config.yaml
experts_per_token: 6
moe_layers: [0, 1, 2, 3, 4, 5, 6, 7]
vocab_size: 16432
train_tokens: 515100000
Below are experts of layer 4 (counted from 0) of a mixture-of-experts language model. Rows are named router (the router's row for the expert), up (a neuron's input weights, with its number), down (a neuron's output weights, with its number) and show model dimensions 0-191. Each number is 50 + 15 x the weight over its row's rms, rounded and kept within 0 to 99.
After each expert's rows: "gets" lists some tokens that make up at least twice as much of what it gets as of all text. This comes from a sample of Wikipedia text that the model never trained on. Tokens count by the router's weight.

# expert 23
router:48 44 53 41 47 25 27 41 14 55 53 73 63 19 52 50 64 51 36 44 49 72 33 45 59 42 78 49 49 49 59 53 62 35 44 42 61 56 64 55 34 66 73 77 47 36 52 45 43 56 41 63 42 50 28 43 35 70 46 64 56 66 42 51 47 50 67 41 42 58 29 53 65 76 44 48 46 32 39 49 35 44 33 71 46 37 19 54 81 37 33 37 56 63 55 31 63 44 34 51 56 61 62 42 53 52 59 78 73 66 33 50 51 36 50 69 59 75 51 29 49 45 58 43 60 40 32 73 56 41 52 46 46 81 50 55 68 44 59 61 69 38 58 00 34 67 68 61 37 61 59 89 53 44 64 83 65 56 40 54 36 56 56 64 50 22 66 43 69 99 65 49 49 23 57 58 32 44 75 46 67 49 50 87 57 35 60 32 37 48 62 40
up0:48 34 57 38 42 34 56 36 20 49 50 47 42 42 53 28 59 50 33 47 13 61 53 47 53 48 29 46 39 44 48 46 29 39 89 63 54 63 19 24 39 66 14 40 45 34 58 58 52 37 48 43 41 19 55 46 64 31 30 19 57 62 68 41 65 45 59 26 54 45 57 41 52 40 44 51 38 60 53 51 71 57 66 49 19 32 55 48 59 63 45 31 54 40 42 69 42 40 53 49 36 30 46 27 53 82 70 57 65 41 59 52 59 37 63 77 48 51 62 40 47 52 44 23 45 37 37 36 55 61 58 71 10 30 64 41 46 41 39 60 46 39 49 52 41 66 54 31 24 40 67 44 50 29 47 39 68 43 48 45 32 78 67 50 51 76 47 73 57 57 07 41 56 50 58 59 30 41 42 54 99 14 41 50 66 36 37 41 43 44 65 72
down0:37 37 77 42 46 44 39 60 24 47 25 29 51 76 32 50 46 69 38 30 63 37 44 33 34 41 47 47 00 20 42 55 32 82 65 37 33 53 50 40 77 29 75 25 56 42 57 37 55 20 59 40 34 67 25 46 48 32 59 51 59 58 60 44 72 36 36 50 38 35 62 37 52 45 40 54 52 41 47 46 54 59 62 40 32 65 63 73 18 56 75 37 67 63 59 72 67 39 47 70 51 51 61 22 59 61 61 55 54 76 77 42 61 51 76 56 49 77 48 46 55 49 42 39 43 64 39 70 59 42 44 59 36 60 67 64 37 52 30 25 52 72 38 46 61 57 37 48 46 53 34 69 39 46 30 86 56 61 61 45 46 64 45 57 76 39 38 46 29 50 58 52 72 59 52 37 85 47 46 54 46 51 48 64 66 60 73 73 25 37 23 68
gets: ".", "\n", ").", "\".", ".\"", " but"

# expert 53
router:38 40 25 28 40 30 40 56 48 54 31 74 54 50 45 46 47 41 47 39 41 30 33 66 61 76 75 44 51 41 56 45 74 55 55 39 54 97 56 54 44 63 50 51 40 56 51 61 63 59 36 84 52 77 53 55 49 40 36 47 65 75 28 47 43 59 82 28 37 69 33 69 67 38 35 53 48 49 40 46 46 62 40 65 64 59 53 49 70 29 56 51 79 32 38 19 29 43 46 99 61 63 48 57 46 44 67 71 53 53 46 53 75 33 31 70 58 56 64 50 44 61 62 48 34 47 23 51 15 39 59 53 42 51 60 42 46 56 62 53 72 57 57 41 37 25 51 53 39 55 47 80 50 52 76 78 62 57 52 66 41 55 55 48 23 19 48 25 54 59 60 66 46 23 38 47 44 45 62 56 73 55 63 87 45 18 78 52 48 53 45 28
up0:71 61 44 73 45 63 53 35 63 51 33 58 52 60 32 36 36 44 62 45 67 66 58 57 48 56 38 48 83 60 54 45 37 52 27 57 53 44 21 49 54 46 48 92 31 34 31 62 55 52 60 60 78 39 43 49 44 43 57 49 56 58 44 20 79 75 36 37 36 54 44 18 61 50 50 60 52 60 30 54 59 35 50 28 75 51 48 60 63 57 55 37 53 34 55 51 80 87 44 63 55 65 34 54 35 62 30 51 37 58 56 38 27 59 07 20 52 39 30 41 57 39 60 33 50 68 46 52 34 57 91 39 61 58 20 13 59 49 35 67 56 52 68 47 32 67 69 49 74 10 45 49 51 52 42 68 44 32 45 74 46 68 33 42 31 70 57 42 44 39 37 84 45 48 60 70 42 22 40 66 41 49 55 56 58 41 46 66 70 53 47 60
down0:53 53 20 41 22 72 40 40 40 55 47 67 62 75 30 32 60 41 34 49 62 41 34 44 55 19 61 60 75 36 72 66 37 64 49 55 54 46 44 71 39 59 29 71 50 77 51 54 47 59 58 51 52 53 38 50 43 28 50 47 62 41 25 61 78 47 68 64 76 58 57 60 48 22 24 50 63 46 60 47 79 73 67 68 59 51 56 54 54 35 41 61 43 34 50 48 48 41 55 47 40 58 42 51 38 42 67 40 37 64 52 57 42 44 61 62 52 47 45 27 52 48 52 55 59 70 41 73 57 41 62 63 61 52 58 53 58 44 27 62 39 51 60 63 60 75 39 62 66 39 60 23 85 50 37 06 80 82 81 49 73 49 52 65 43 75 43 61 37 70 31 64 47 58 55 35 40 59 10 80 45 46 37 77 19 34 58 82 55 51 84 65
gets: "\n", "-", "|", ":", "Personal", " Succeeded"

# expert 58
router:46 52 30 41 89 60 21 55 26 67 37 53 48 47 53 25 50 66 38 52 62 38 18 46 62 61 68 49 65 59 58 53 57 28 52 50 75 53 56 47 33 65 87 69 68 48 55 68 73 60 45 44 45 63 59 38 40 69 30 51 60 62 30 31 51 50 57 52 34 75 40 45 54 59 46 30 46 46 47 41 69 68 45 52 65 43 14 27 34 44 40 44 63 56 76 23 37 44 18 52 55 61 61 54 35 50 77 77 44 64 46 53 60 23 43 69 67 67 58 35 48 69 56 42 55 48 39 49 47 37 58 65 39 70 36 42 54 61 52 71 71 20 81 18 46 43 42 52 57 87 61 85 33 54 59 52 54 59 23 54 42 59 44 51 57 15 54 51 65 56 47 67 40 15 47 62 51 62 72 35 59 63 56 63 63 26 75 47 45 36 65 59
up0:74 50 59 55 73 61 57 46 03 73 50 45 46 21 50 35 54 68 55 51 62 66 12 48 56 51 38 47 44 60 58 35 48 41 89 37 53 40 25 60 32 53 75 13 24 42 80 41 41 49 34 49 63 58 45 44 52 35 56 66 31 68 60 43 53 40 20 73 49 36 65 49 47 48 43 57 42 25 76 43 57 46 48 69 52 48 40 50 48 55 42 46 28 71 41 72 34 57 56 42 32 57 37 37 74 90 39 32 67 33 35 47 43 35 59 60 41 28 45 57 59 50 40 30 43 43 23 52 61 70 66 50 45 46 71 58 63 63 31 72 45 57 59 61 72 78 53 51 36 33 48 39 37 80 49 42 65 54 43 45 41 28 66 31 66 64 56 68 62 68 37 74 36 46 58 80 47 35 39 63 65 74 36 64 52 52 22 38 52 41 40 27
down0:52 66 63 75 37 46 45 37 65 75 61 32 54 46 44 62 75 60 35 55 58 30 43 21 47 44 45 42 54 46 59 47 23 33 48 56 41 42 43 32 44 51 55 29 20 41 53 75 44 75 67 86 46 49 29 58 35 39 84 45 45 52 55 62 44 41 39 50 53 53 44 49 43 52 70 41 54 55 58 60 30 96 44 63 73 54 63 58 37 72 49 46 46 36 38 72 29 52 42 73 48 61 83 58 30 42 34 61 41 38 55 53 85 42 52 55 31 45 48 71 33 47 50 63 53 68 35 65 20 44 70 69 48 55 56 78 75 65 60 34 54 63 70 10 51 45 76 51 80 50 41 53 42 60 40 47 67 74 61 38 75 48 34 49 39 52 41 52 72 58 46 46 41 32 42 31 34 52 38 48 47 00 56 52 59 48 70 48 65 33 76 68
gets: ",", " that", " which", " it", " he", " but"

# expert 21
router:33 58 43 44 56 37 05 40 36 60 31 78 58 11 55 55 44 46 46 43 53 51 37 52 82 71 94 68 64 72 77 39 45 31 46 40 68 79 65 51 45 52 70 36 45 38 41 43 52 64 27 73 34 81 61 48 35 48 42 41 57 49 42 47 34 56 59 32 39 69 32 39 76 43 39 45 37 47 57 51 37 42 64 74 51 40 47 50 49 36 58 44 67 38 46 17 44 44 33 88 71 39 46 55 64 28 64 67 33 70 50 48 62 49 36 39 68 58 80 28 44 37 55 26 35 27 52 50 52 43 62 63 19 62 50 45 65 55 49 59 74 41 74 46 55 46 51 72 26 54 56 74 60 50 47 66 55 39 58 71 46 47 58 66 28 51 51 37 61 63 62 45 49 17 36 45 52 48 66 24 60 71 58 77 43 21 54 38 60 60 54 54
up0:28 63 38 39 53 51 60 87 45 57 25 38 65 55 38 47 67 65 61 26 41 54 64 85 52 94 47 46 73 33 31 33 48 57 60 30 51 50 78 78 51 53 57 41 52 69 47 58 56 45 39 49 40 58 63 36 80 56 22 51 26 46 40 23 36 62 92 34 55 66 30 59 48 38 49 71 58 58 57 75 68 30 54 44 49 10 46 54 41 27 41 51 46 62 50 36 71 59 51 40 41 31 36 68 23 61 62 46 64 61 60 49 73 49 45 72 76 41 48 59 48 31 76 58 68 30 44 46 50 61 45 50 58 47 28 75 63 54 75 54 59 66 42 63 36 58 57 50 56 42 39 40 51 52 79 37 63 50 70 55 27 25 70 60 23 44 59 62 11 52 40 59 32 45 31 44 45 60 62 35 70 59 50 37 45 50 34 59 51 35 38 37
down0:38 40 26 49 62 69 54 63 69 60 53 59 50 53 34 53 54 33 65 61 47 48 60 63 56 55 57 37 37 63 70 56 59 65 54 72 73 74 60 16 55 53 47 48 62 56 33 45 77 48 44 55 45 48 27 68 64 53 65 57 42 33 55 65 77 49 29 23 32 42 54 62 49 65 54 63 44 34 92 81 38 32 87 61 79 64 72 55 41 50 35 53 45 48 75 75 39 51 84 54 40 33 52 73 46 57 52 33 24 42 58 13 29 34 67 25 46 77 46 55 47 34 64 81 41 65 37 51 65 39 36 63 63 45 71 52 44 59 29 47 67 78 54 44 48 42 54 69 47 47 34 55 61 42 37 54 32 19 74 53 69 24 50 45 41 18 36 42 55 64 18 55 40 61 70 46 54 37 36 35 37 54 54 43 54 72 39 52 41 71 52 53
gets: " |", "%", "|", ";", "ers", "s"

# expert 50
router:49 60 41 38 45 29 00 61 45 62 34 95 65 43 45 30 55 47 62 39 71 40 33 48 60 71 87 45 52 41 55 51 63 47 60 72 51 69 69 50 38 61 51 66 45 37 65 78 51 54 45 86 58 71 48 42 32 46 39 54 53 56 42 53 46 28 46 45 53 78 23 71 67 54 38 36 55 40 38 52 31 53 53 47 68 49 39 56 47 17 40 26 61 31 54 38 52 69 18 84 62 50 53 58 52 40 73 69 74 49 51 52 57 50 24 45 60 54 69 44 50 50 71 48 45 39 46 54 45 50 54 63 40 69 47 55 55 47 74 51 94 38 84 51 33 47 63 64 51 65 52 64 43 55 72 56 40 53 19 52 33 64 56 33 25 21 54 26 60 77 48 53 46 38 42 50 39 45 67 35 52 46 64 87 52 43 67 42 33 49 57 50
up0:21 59 42 66 48 83 42 30 23 41 33 57 28 42 48 40 44 51 71 78 23 22 14 69 44 18 54 51 65 51 47 45 45 53 48 67 41 80 29 63 68 32 41 50 56 38 26 70 48 75 33 57 47 44 52 41 60 40 57 55 49 51 53 28 56 54 74 53 54 45 59 49 63 37 54 31 61 49 33 31 47 57 39 59 18 63 42 44 31 40 42 54 47 34 63 21 22 58 52 62 49 33 29 55 56 26 36 51 46 45 58 42 58 29 47 76 48 75 64 47 73 54 55 60 54 56 37 43 19 18 47 70 32 59 73 65 41 37 34 50 21 59 32 52 18 48 63 46 55 36 80 55 14 43 27 60 61 40 55 36 62 31 71 27 44 59 46 54 38 45 34 41 34 39 45 41 58 44 48 19 55 68 33 74 54 37 73 55 50 46 50 41
down0:31 74 54 23 71 50 48 48 34 68 14 48 58 38 61 43 61 33 39 65 48 61 70 66 00 58 51 69 59 31 50 52 42 68 51 62 53 64 56 59 38 61 57 50 58 64 38 64 57 54 46 51 78 48 84 45 27 27 65 54 60 38 82 33 61 67 50 53 49 49 35 18 39 27 71 50 34 29 42 41 54 33 34 41 36 20 29 44 63 44 57 51 47 49 60 42 65 32 43 38 69 44 46 52 42 50 60 58 48 58 32 70 65 32 42 62 61 89 31 24 58 53 19 60 64 68 65 52 44 39 53 56 32 32 47 29 64 43 60 36 46 29 31 26 34 55 36 55 40 50 74 64 41 43 70 46 48 74 65 51 23 57 36 51 39 70 34 49 47 61 47 36 56 22 38 50 49 41 32 42 65 35 50 23 56 52 33 65 57 66 74 36
gets: "-", "|", " |", "\n", "===", "=="

# expert 32
router:43 53 41 49 88 49 08 48 11 62 42 62 49 48 69 47 57 58 32 54 26 53 21 38 72 45 55 59 60 74 68 32 54 47 61 47 62 56 65 52 43 56 72 44 67 57 61 56 77 66 52 48 49 66 48 42 50 55 34 46 46 39 37 37 48 29 40 51 36 77 32 50 53 52 56 31 30 47 51 51 47 63 32 47 50 52 25 22 49 42 48 35 40 65 69 32 54 56 14 60 62 69 68 60 47 32 72 77 41 67 44 42 51 38 48 59 61 61 41 56 38 68 59 38 56 26 53 58 44 43 56 74 30 56 41 50 47 75 51 63 71 35 92 15 37 48 61 61 51 72 79 77 25 67 43 48 46 70 36 52 36 70 37 52 59 27 55 26 65 57 27 72 29 22 67 57 39 48 60 29 70 45 56 47 83 31 60 39 38 45 54 41
up0:56 42 36 26 71 57 28 50 64 29 58 50 48 58 79 51 41 34 72 54 48 77 46 30 87 53 63 56 71 53 45 68 52 63 11 53 38 61 51 25 68 46 46 43 58 77 34 53 45 66 40 52 23 68 52 58 43 58 50 44 51 42 55 34 52 76 44 47 42 26 53 33 28 49 43 50 55 59 79 86 29 57 27 74 31 69 90 70 53 46 71 60 46 52 38 50 62 48 45 55 23 56 26 55 30 45 54 46 53 71 65 46 40 59 54 63 55 28 49 44 32 44 30 69 28 35 41 63 71 71 51 40 22 79 41 71 34 08 39 46 56 50 59 60 52 55 74 69 41 75 49 53 54 60 55 40 45 50 61 54 64 53 67 32 52 43 35 55 56 35 80 39 53 45 26 40 38 49 57 47 35 39 60 75 48 56 56 82 45 74 67 56
down0:56 27 72 41 47 57 54 57 90 36 62 21 50 53 41 72 51 24 39 42 41 17 46 70 53 41 59 38 29 45 56 64 42 38 56 51 66 54 53 69 48 65 64 47 61 28 29 49 29 53 55 58 17 51 51 27 36 44 31 60 46 22 19 62 65 45 65 75 40 30 45 32 59 33 64 81 68 43 38 55 20 49 59 30 91 47 48 45 66 57 48 62 46 48 59 47 50 31 61 46 56 43 27 23 78 86 46 42 56 51 64 32 51 55 41 44 54 72 55 62 54 63 66 44 69 64 65 38 49 66 60 40 53 46 76 40 38 17 41 31 67 43 40 43 29 37 52 44 64 70 77 64 47 35 15 43 57 75 48 31 59 35 55 40 38 54 51 37 61 18 48 39 40 68 44 43 49 39 46 52 66 42 20 56 49 52 41 60 53 28 32 72
gets: " which", " he", " who", ",", " that", " He"

# expert 31
router:53 43 62 30 47 35 07 62 42 62 53 80 71 41 59 37 51 38 47 38 54 69 38 72 59 55 85 40 52 46 50 20 51 40 57 50 65 58 72 56 41 76 75 44 64 29 70 66 48 53 63 76 36 52 48 57 35 24 38 70 57 57 38 57 37 34 54 36 24 55 44 41 65 44 41 35 36 46 57 69 32 52 52 61 68 48 35 49 60 36 38 39 57 48 59 43 58 60 33 73 52 40 54 70 55 56 71 76 55 55 47 47 44 31 36 63 55 59 71 50 49 55 61 36 60 57 54 56 48 30 45 50 50 70 48 48 62 54 64 66 87 51 61 38 25 71 45 64 36 71 56 99 53 72 78 74 46 45 60 48 24 53 52 38 16 28 57 49 69 66 26 58 46 12 33 49 28 48 47 50 57 46 64 73 46 39 50 59 23 61 47 31
up0:45 33 41 17 60 27 40 53 77 49 28 38 40 62 62 25 31 68 53 60 56 49 69 34 50 91 58 41 48 61 43 57 37 40 66 55 64 32 59 42 43 46 42 34 72 52 86 25 89 62 26 39 58 65 66 58 67 49 44 71 62 65 67 40 46 60 46 36 65 54 16 41 53 63 50 33 45 49 13 44 57 41 49 69 43 39 45 37 57 67 41 61 41 56 43 61 40 46 57 38 65 42 28 56 43 58 67 24 50 51 44 21 45 79 40 50 79 36 46 64 49 53 90 68 69 30 40 44 75 59 55 46 45 77 64 60 54 49 32 46 43 59 60 50 61 36 37 38 32 64 38 25 55 55 80 34 64 43 56 53 55 72 74 76 36 62 38 37 41 43 38 61 44 47 56 39 29 58 79 46 44 85 74 37 51 31 60 46 35 41 43 63
down0:53 31 27 42 49 52 50 58 70 33 52 75 27 54 48 78 60 63 27 39 73 42 82 66 57 42 78 66 44 58 64 58 38 56 47 47 45 52 66 35 52 42 42 13 64 49 52 62 47 59 40 46 45 59 44 39 51 91 73 32 75 45 50 55 78 39 27 30 32 40 73 20 40 43 30 58 71 63 30 66 41 19 62 55 46 34 63 69 60 79 27 48 65 50 60 22 52 39 69 64 56 77 52 43 45 70 56 35 38 68 64 41 39 76 47 64 32 38 71 56 39 62 53 39 49 72 71 41 61 45 26 57 78 33 50 22 68 38 29 62 44 74 49 49 64 55 51 36 59 61 50 44 69 31 33 32 66 32 56 43 21 47 65 27 54 43 53 50 66 55 42 45 51 52 49 45 44 43 78 49 66 62 30 50 31 65 29 31 65 65 53 41
gets: "\n", "–", " ", "==", "-", " —"

# expert 54
router:39 52 38 38 72 42 40 58 26 51 22 51 48 37 64 32 59 62 60 27 49 51 14 57 61 64 63 79 39 72 69 36 67 39 62 35 56 56 65 79 45 68 59 53 64 41 62 51 71 58 54 50 46 66 31 65 45 61 52 44 57 46 36 36 45 29 53 41 07 49 40 74 59 39 61 34 38 32 51 53 15 50 45 70 64 38 26 27 64 39 42 37 60 17 67 43 57 59 38 68 58 59 53 63 52 28 56 62 54 61 51 47 45 58 39 63 68 48 61 38 60 49 44 41 33 27 59 50 35 33 79 67 50 51 42 56 49 56 73 56 58 22 66 12 43 40 71 70 52 48 74 67 33 55 47 52 79 62 31 48 42 66 52 38 29 32 65 32 41 60 73 58 38 27 49 71 50 71 62 45 77 79 55 52 57 21 52 38 11 32 54 31
up0:57 32 17 71 25 58 55 75 49 50 61 48 48 49 67 38 18 73 37 76 63 67 38 37 52 74 37 79 59 44 53 56 38 28 60 34 68 49 64 33 46 53 63 50 50 32 44 54 74 56 78 58 76 70 39 51 37 64 42 59 54 82 38 51 56 49 48 38 44 38 68 67 77 50 68 48 26 37 65 52 69 48 67 52 46 68 63 57 41 57 29 69 36 58 42 38 34 62 41 31 30 50 53 46 74 59 53 43 63 41 47 77 43 70 46 12 17 60 24 38 64 49 53 63 62 59 45 60 54 60 64 41 37 41 45 66 67 11 57 51 41 41 51 54 58 44 45 53 68 55 43 57 80 92 28 45 53 41 26 37 56 49 68 44 71 47 66 40 54 59 72 44 22 51 50 49 17 44 22 41 56 37 41 27 58 54 16 49 56 67 51 48
down0:85 50 72 61 32 52 46 46 52 34 69 26 30 40 51 44 38 70 39 44 75 36 24 59 45 74 56 73 50 38 52 50 53 51 34 39 53 36 50 34 64 64 44 42 45 38 34 55 73 47 53 56 69 35 25 64 58 62 59 44 29 54 78 57 42 33 38 32 62 50 83 69 59 77 85 76 44 60 55 63 63 43 40 27 48 46 26 58 42 56 19 67 70 35 41 39 62 53 33 47 22 58 24 54 60 35 49 52 72 38 29 44 66 53 28 32 47 53 43 67 39 55 36 58 58 59 15 46 57 34 89 70 71 31 42 61 86 43 79 25 48 64 50 38 58 33 63 68 56 43 65 52 61 66 47 37 36 49 52 49 45 29 55 48 55 44 95 43 57 44 66 60 61 62 50 45 50 24 25 31 61 36 50 57 51 41 49 63 62 65 45 65
gets: " had", " has", " with", " a", " have", " for"

# expert 42
router:45 48 55 38 40 31 23 53 27 49 44 82 73 21 55 52 65 39 44 28 52 39 28 45 66 65 69 57 44 36 50 47 68 33 69 54 82 65 57 60 37 71 68 40 45 60 62 48 69 60 25 75 60 73 25 53 34 44 33 51 86 69 34 53 45 38 48 48 41 81 33 52 58 57 51 34 43 56 52 51 24 35 63 61 71 39 43 58 51 57 52 22 44 44 50 21 62 43 40 79 56 49 58 56 60 38 68 73 55 61 61 45 58 35 43 46 54 52 55 48 50 57 55 50 60 54 24 49 59 50 68 68 23 62 55 56 45 55 58 57 69 47 77 47 30 42 61 59 49 79 55 97 46 42 70 69 56 69 59 51 27 62 63 39 28 14 48 36 71 83 74 64 60 25 46 52 46 65 69 40 51 77 60 66 55 23 41 43 37 30 67 45
up0:58 40 67 17 45 49 49 14 77 76 61 58 29 37 54 45 77 51 41 41 49 31 33 39 47 27 63 47 35 34 46 62 70 57 71 41 55 31 64 61 54 54 65 55 42 48 39 21 55 50 40 51 74 64 60 35 61 53 49 24 57 71 41 22 46 19 40 56 26 52 39 71 60 57 23 39 57 58 36 23 54 46 71 57 48 51 37 51 45 54 45 37 63 38 31 58 61 73 14 44 34 86 68 41 71 37 62 48 51 47 52 38 35 35 40 41 45 64 35 48 40 33 66 29 46 58 38 39 63 60 24 31 53 59 47 68 49 44 71 34 73 56 50 60 45 62 29 47 35 39 73 44 57 45 57 72 54 83 65 88 51 40 69 48 52 50 52 36 32 50 71 21 55 54 46 44 55 93 60 59 37 46 86 64 38 49 50 46 61 23 32 50
down0:62 13 84 69 51 54 50 44 50 27 45 40 24 43 25 72 59 23 45 46 72 41 23 37 43 42 38 67 44 36 42 18 63 56 54 44 24 49 42 42 69 62 60 48 63 53 48 44 42 50 50 62 38 39 90 24 44 92 42 47 57 53 56 60 64 71 44 56 40 50 62 50 48 66 50 75 50 29 46 41 58 43 64 61 60 36 14 94 60 54 71 51 44 47 56 52 53 35 42 74 22 19 34 38 78 28 55 57 56 51 70 45 45 56 40 34 40 32 59 50 28 45 49 46 35 61 48 73 67 57 44 75 54 41 65 73 39 43 62 46 51 73 45 76 31 48 53 44 48 42 41 46 63 42 52 36 20 53 40 35 59 31 53 71 14 35 63 62 51 45 46 74 31 66 61 27 36 49 70 36 47 32 45 61 62 74 41 63 62 45 47 54
gets: "\n", "\n ", " ", "\n\n", " Born", " Synonyms"

# expert 24
router:40 64 37 35 55 42 37 65 45 46 42 69 54 50 55 43 58 52 45 30 46 42 41 53 70 59 71 47 47 48 67 38 75 49 68 41 42 99 54 62 40 48 48 61 56 38 63 63 50 53 37 74 64 61 51 29 43 73 49 45 56 59 49 28 50 50 66 53 00 50 29 58 67 67 56 54 47 56 31 47 44 73 45 59 69 44 55 30 48 07 56 50 72 26 45 15 23 59 59 79 50 55 54 76 52 40 79 65 46 55 35 69 80 24 55 66 68 75 60 35 47 62 47 60 47 43 36 62 22 48 66 54 44 48 44 44 63 57 59 47 88 46 54 40 22 52 48 63 38 64 45 87 46 51 53 62 69 50 56 69 51 51 37 42 40 24 60 37 49 60 51 74 60 33 46 64 40 46 64 50 57 57 65 75 26 27 68 45 31 50 57 31
up0:85 65 33 45 63 49 55 61 62 30 50 50 52 63 34 61 68 47 27 66 38 52 51 43 65 71 58 62 90 54 51 45 19 30 46 30 31 30 42 68 50 24 57 56 21 43 34 67 46 49 55 65 51 41 32 72 54 69 58 83 50 37 32 64 49 42 47 55 24 35 50 69 59 60 59 53 29 41 92 48 41 54 44 49 60 63 70 40 44 74 49 59 29 35 73 49 40 53 42 58 39 48 29 46 34 83 63 32 33 53 47 37 57 66 64 59 66 25 54 65 84 59 52 42 64 27 44 28 60 44 64 58 51 61 48 16 17 75 29 53 30 57 57 31 51 33 70 48 51 70 63 58 41 52 75 56 31 56 50 75 45 73 49 33 37 51 61 40 67 44 38 39 67 51 40 37 27 45 67 61 86 49 59 43 34 67 35 58 55 43 61 38
down0:85 30 56 49 65 69 55 55 54 50 49 74 32 24 70 79 52 52 74 40 56 58 70 44 49 39 53 48 48 50 77 41 36 37 48 93 52 65 29 49 88 46 56 48 42 48 58 61 44 57 37 61 64 44 64 27 69 72 40 73 50 45 52 35 58 46 25 27 51 55 32 05 49 13 53 36 20 42 63 56 41 46 67 31 49 73 36 28 46 44 52 77 62 53 39 33 51 39 63 46 43 53 19 40 68 50 24 57 77 56 30 36 75 34 54 40 57 60 23 56 39 70 26 74 57 42 69 27 36 48 54 74 71 47 20 49 39 45 42 57 38 53 28 51 44 54 52 63 31 42 40 40 34 32 57 57 56 69 43 64 54 50 43 41 60 39 57 29 77 54 48 66 56 41 41 48 29 34 43 50 69 36 64 65 60 53 52 49 56 31 39 30
gets: " (", " /", ":", " ", "1", "2"

# expert 40
router:45 61 37 42 59 42 36 67 40 38 34 62 50 35 39 38 44 51 50 30 58 35 27 58 68 55 65 55 63 66 67 29 76 22 45 35 51 78 44 62 40 44 53 42 44 44 53 51 59 57 29 68 49 51 31 44 38 64 34 44 38 61 42 41 53 29 69 47 06 58 41 63 67 41 54 55 37 70 32 38 39 30 55 49 77 29 37 47 36 19 37 24 80 25 59 35 63 59 16 51 43 64 64 74 37 40 63 66 44 56 51 53 66 19 34 75 60 67 77 47 62 57 63 56 41 34 42 55 33 38 58 49 42 50 42 41 57 55 84 58 59 14 64 26 35 49 62 71 23 69 51 78 41 47 52 60 56 55 34 50 43 54 58 32 33 51 50 44 45 54 75 57 47 20 89 53 39 61 53 30 38 51 53 93 45 29 69 52 57 51 57 37
up0:43 39 54 57 51 26 48 33 57 51 28 55 35 36 57 43 39 41 57 41 68 67 68 42 70 50 51 69 48 57 55 14 72 80 45 34 45 41 35 52 42 39 87 49 56 51 66 33 39 66 57 28 11 20 44 44 56 35 12 73 40 69 63 63 49 60 28 63 43 51 37 51 25 44 49 36 51 56 40 44 37 41 48 62 09 45 55 46 69 36 80 48 17 53 10 64 31 64 69 38 43 88 64 62 69 56 54 53 53 53 51 52 50 30 65 53 42 65 28 43 58 58 46 52 72 66 55 68 83 39 39 60 70 49 41 47 47 46 42 35 50 66 51 59 44 42 41 26 48 33 65 41 42 43 53 44 24 61 71 55 38 48 35 51 53 55 45 62 68 87 59 45 79 46 60 42 67 70 45 41 47 54 51 59 65 69 34 78 47 66 28 31
down0:64 56 66 36 41 20 48 27 65 67 37 51 40 65 31 50 54 57 49 46 67 48 62 66 18 66 57 50 66 31 24 41 47 63 50 19 44 51 60 59 65 49 57 39 42 58 36 41 79 61 47 62 60 61 50 50 63 31 67 56 38 50 41 57 60 60 21 45 41 65 39 69 64 94 52 54 65 39 27 36 21 23 49 83 52 53 74 30 79 43 30 53 42 57 70 20 28 67 71 68 55 38 39 65 55 48 57 29 69 29 52 45 62 54 41 40 70 38 57 30 37 63 40 76 67 35 53 23 57 21 47 56 53 43 47 81 66 43 49 31 72 45 55 34 78 51 18 35 68 52 47 46 48 42 42 36 66 44 26 78 48 34 51 29 54 44 57 61 54 40 45 75 38 48 47 48 41 15 47 59 57 65 46 46 50 59 49 74 71 55 34 33
gets: " was", " is", " were", " are", " be", " been"

# expert 20
router:49 44 40 43 43 48 31 40 36 45 43 91 69 35 63 32 57 52 49 48 39 62 28 31 62 61 69 52 36 35 55 20 55 53 66 45 69 70 67 45 33 63 76 57 37 52 52 79 46 63 32 59 61 71 17 53 26 51 39 71 59 61 43 50 52 38 44 50 35 50 34 45 63 71 44 33 66 68 49 59 43 37 51 93 59 34 43 62 62 51 55 39 55 59 63 43 54 51 39 69 47 46 50 53 35 63 56 69 43 67 44 35 53 33 54 67 49 51 62 33 50 74 66 37 35 49 24 57 33 49 62 56 33 51 29 54 64 53 52 53 86 35 55 36 40 64 37 52 36 62 77 99 44 66 64 69 67 55 53 43 20 44 64 63 19 28 61 45 48 67 74 57 52 00 37 48 34 64 67 43 30 59 49 65 40 37 68 48 33 54 52 35
up0:46 57 65 28 62 53 47 63 75 55 22 49 53 69 45 63 43 71 61 37 41 23 55 72 71 80 64 60 52 53 56 54 60 54 60 48 40 68 41 41 39 56 71 62 50 62 24 70 29 40 31 45 39 20 34 68 46 29 49 37 31 61 56 39 07 52 35 60 43 47 51 37 55 39 59 53 19 61 59 42 66 55 60 42 73 55 40 53 57 50 58 31 60 42 73 65 58 47 58 33 62 67 65 31 48 71 45 71 28 73 46 38 35 59 42 45 42 59 40 53 74 52 93 76 76 51 48 44 31 57 39 43 34 58 60 23 30 35 60 59 54 58 39 50 58 46 65 55 59 69 49 45 59 54 56 49 29 52 56 61 25 39 17 43 17 73 43 55 40 48 48 59 54 57 64 70 07 48 46 66 41 51 48 30 46 21 39 26 62 12 59 22
down0:33 55 49 46 75 48 49 44 59 46 32 00 60 69 28 44 41 74 61 27 30 61 55 55 27 58 53 60 52 33 66 46 17 54 51 57 57 50 38 32 46 53 74 49 27 36 51 62 31 54 40 42 62 47 41 45 59 27 35 58 43 38 64 65 65 66 65 55 43 31 30 41 48 26 46 38 31 60 33 41 67 64 45 55 37 47 69 63 86 45 47 18 43 60 24 69 70 67 62 59 50 61 53 31 76 57 41 61 36 13 44 51 30 60 58 18 51 56 62 65 45 46 47 88 50 74 73 60 26 35 32 56 25 38 70 35 40 40 49 53 45 61 34 63 44 65 47 41 85 59 54 45 38 39 54 53 63 37 48 66 34 31 53 67 42 75 60 74 52 51 62 55 17 62 36 14 32 63 46 69 38 39 41 39 67 63 50 51 56 59 57 50
gets: "\n", "==", " ==", "===", " ===", " ="